Below are experts of layer 4 (counted from 0) of a mixture-of-experts language model. Rows are named router (the router's row for the expert), gate (a neuron's input weights, with its number), up (a neuron's input weights, with its number) and show model dimensions 0-127. Each number is 128 + 24 x the weight over its row's rms, rounded and kept within 0 to 255. Numbers have three digits each.
After each expert's rows: a language model's description of what the expert responds to. This comes from a sample of Wikipedia text that the model never trained on.

# expert 47
router:108158099152151154100150145162098148102098153119094102101106138095099135143101152091118147123110155104144148098106161163109158104151144125091146149103153146101150154104136147107154103151159133136155142098152157147157142157135106117132107147184149098098151147104140152108151100158159151146153112155151141109115140152099102158158113109152152101107151166152153104104151104102102149119107
gate0:150130153128127133128123156129082116145147093138145122138083151148174113104114095161180155084113132132097112117135156154147092129169101115101125133154097144139111095158097114123102134164092108107129101162138122137113118141147158087132130102150159126159145185108165190155129124107158131124129097098107124098119134151126146127105106135120105090152103124109133140122134126092100139107063
up0:151110105127130124103086112145074107094093118103141127185140085134136129144109127086120154162086104166134115123143166149117122109116092138187135082112092088117115101143135116117111137106107110194096128103096109136096088118153121141148150150103116126125126116135134132100122152105103150102125161145050122125144153142122087104148116113145145141116147134130125132132164118117115157147123
What it handles: Table column separators. Pipe characters dividing cells in tables of results, votes or times, plus semicolons in synonym lists and biography fields.

# expert 33
router:101171108164151151104153113161095135111094152110113114090125126096104146134100149108120148104094158096122161104105151168103149105147124081101153145099159150104156156101136147102143108156148131137156156096156150154143147142143112105129098149179147099104153148107148146107151100156150140143151102151158143102089146147114096154151114108149146101103151154137161103104150114113113153113111
gate0:105108117155143154118156106117093134122133173103136123145112131155102142126115154115147140153109155111135129114072147101100153102144112135136155150089104136131147147115176118129100083154175128137153137146105108141157130131140121080114123156127131098121120152084149154099145107119160088142143107130112144176137144152148109139090101115184160138127106151153180115090195104126127137137089
up0:142104126165147123138109079132131133155142108116149144156122136197099107126174087135174095103107123145095115142110122106151117139100076102131140131070098127174106124137167103128095141126132119107124097149110103139083151114124132090120145153132099120157107123148172122158134167110108085119101126127131140145108151108129079104091160141116116121095112104125135094141134154147158094145115
What it handles: Title colons and apostrophes. Colons in titles (Avengers: Age of Ultron), possessive apostrophes (students', men's), ampersands, and "and" inside names or lists.

# expert 30
router:107157112143145150109144120159104161115108149103101102104126119089102163133099150107109154103103155103137152104111155149102146103146122149075152157107148161103158155104139130111151104149156143140148126104154159151156153165141098120129100154155168105097150157105152154107149100148157158150151101153132143117088142151133110160165102103164150103110144176137156108105154108109106148120114
gate0:108209159160102147100116137161104142097094169112086130146102142111139094136155150111130134146137138125120109111118128144091143188167159155131144134159140153115138142108133151114118117140196106165153155113121157162143135120093110122129146123100123122119156133105105126123161122155117143171146147139098086139139125155102102144129098117107152119088153106125102102156131110074118152146120
up0:085123124149166133119167148155126149110118128101116111109118140118135128123122158146117152172112123123141164113145172146148134062152124084130148112093175095123149123115098112153149095146115140127115137097155113142127147136159117128150119163174138137109142134130148110111117104155147138108148103160191198108158148149105129130152131109119153137142065140159155110079145129173119138110125
What it handles: Sentence-start determiners. Indented spaces in football match scorer lines, plus sentence-opening determiners and connectives such as These, However, Some, Many, the.

# expert 36
router:106161112148151156107159137157096143113103154106105105107117142095105149119099146106111155125104149099129147099112160159100151102151125133131147153104155153098155156102146138111152102155154150143152134096151158152166144161147097117129103150153169101100146160104144158101158097155154144150152099154154150106132140158110113161162101107158152107108144162164152100095152104108106153116109
gate0:136135136156126112136137139126123158116103144145156114097151130169132093108102164107122120143148134139158116112132112132120122099205156148104108177132174143146139157155111158131111142128122132106149115109136160145104131147156142133116163115106125094083092177154102138098148108181167092120120149105115155142108158129156136143090110116116089062138126166160178115132111140120119128121159
up0:094120106153157131115083163136101219120120134130176125133130127100129126179103144119120103145125138144140098127121110141113122101144112117073121144129151122118125143130100141128153133100158111078106154099134144141178116113139141143142106140108139127083123121137100116124155052147127110132116175136159104139161092152099111157126127104099146095132087124167159158147125148148132153116120
What it handles: Topical nouns and suffixes. Title-case nouns and endings in names and headings, such as Music, Education, Cup, Grand, History, plus suffixes -ation, -ing and month names.

# expert 35
router:127152127145150144114134114159097123112109153105095104118103137108111162166110151094081156112108139113089145092110139146097150092149113161137141141096144150107147138103149163097157100142167142169142144107146150133145161165164105094135109140138159104101154155105142149109157108147161151154157105158152155105130143139117096157137103093151162110105154170162149110096157107131106148137101
gate0:111098126147157132122112133156125113141080145097115084154162158130083097138104149099164096092076140105120155128118137126103092119161096147100133119113162134117170123094147097114084129151101127138127111150144139163102135129152114155125129119070147097128174146121115162138153110133117130163119117157132108146148167121138185149115163109125157111075106111101153117130152139143108116133094
up0:110160113119130146103144139115129165139134111167130152117148107112148125101131110127085174176148149106156140093167171141126135127143139106132141155142136149128126155150071125136185126137152175110155137089154112106149093148087134095128088128157136132104103093114148131106105127145198143124133157133141144098103062131125094151156126126130100131134140146144125119102123120080130126087148
What it handles: Final y and th. Word-final y or th pieces in surnames and ordinals (Coyne, Lesnoy, 16th), plus raw bytes of Chinese or Japanese characters.

# expert 13
router:108151105149143152106152132160103141107100153113096110093110133094109132138106151101115154115100147100135153099104158160106157104148156134123148157110167154102155140105145143106150110150147152162153130092159160152150156164145098113134089153164177105101149146102159154103154101155151160149151115154151148104110145149118111154151104106158156118111154158161145104103156108110099154121108
gate0:127164115080136096153164160112128115128157143150096108093160126125145107098138146110123136128160126147164148083081131172123160148146120136100101160142136135131133135168114138137134138119167141076143119123108128102112175111140139100185106120149153110145128141120183145132130116159142133113145186115179122134092113139147147126131106155116073147138156095087115161121143113108123155115102
up0:160149112132131159138086112147143128153144119120127133184144120138121151160144102132089130124108127129084112143188146163133069173146166122118113091113126126144117102097141171134164150112171068119156106100152116130095132153146139107101174171154163165116116112139141119135114121106114149133125137121156138112146096127133155129151117138149172121152103161153135146084095138093156127133118
What it handles: Counting and table separators. The word "of" after numbers (one of, three of, four out of five), plus colons, pipes, periods and ordinal "th" in tables and lists.

# expert 19
router:103155109148153159121140155156100152109094157112110101107124136102101141120102151106112154133106153105134148104104152159109144099152128135084153156105148157098150157098140122109149100152162138135155131100146159156158153154153100122129099152162156098093154155107154155111154093157156145148152118152150144108095140157132108158161109108165155100109150167166157099097154110109104148125110
gate0:092141115097140159063123129136112134092134113124116086162162124136125112136119118116167162144112112136124101121112168143139161150163172151121120116172138175110133159136107133147146116128124124132155172124095129106120170108145140131145097133101142145103146071144145135121185092145149111179122146159135119130150106120101141161124147127161133088147106180129153085106120112094118155103107
up0:137130101115139153122092171118129084073130108156105156186143125138111136161110109149177118153138127118141128139131120106155113119153103160128136167162119147137139147149127161154079101100136130155106096157115135142109106106120138079148095101072136161099125071119127137146132113133103123139130149123097104174149140134104148120103181126091097107118144112094128109153123112106145132082113
What it handles: Sentence-initial words and LaTeX. Capitalized or first words opening a sentence, field or cell (His, After, Later, Also, It, Sport), and backslashes starting LaTeX commands after $$.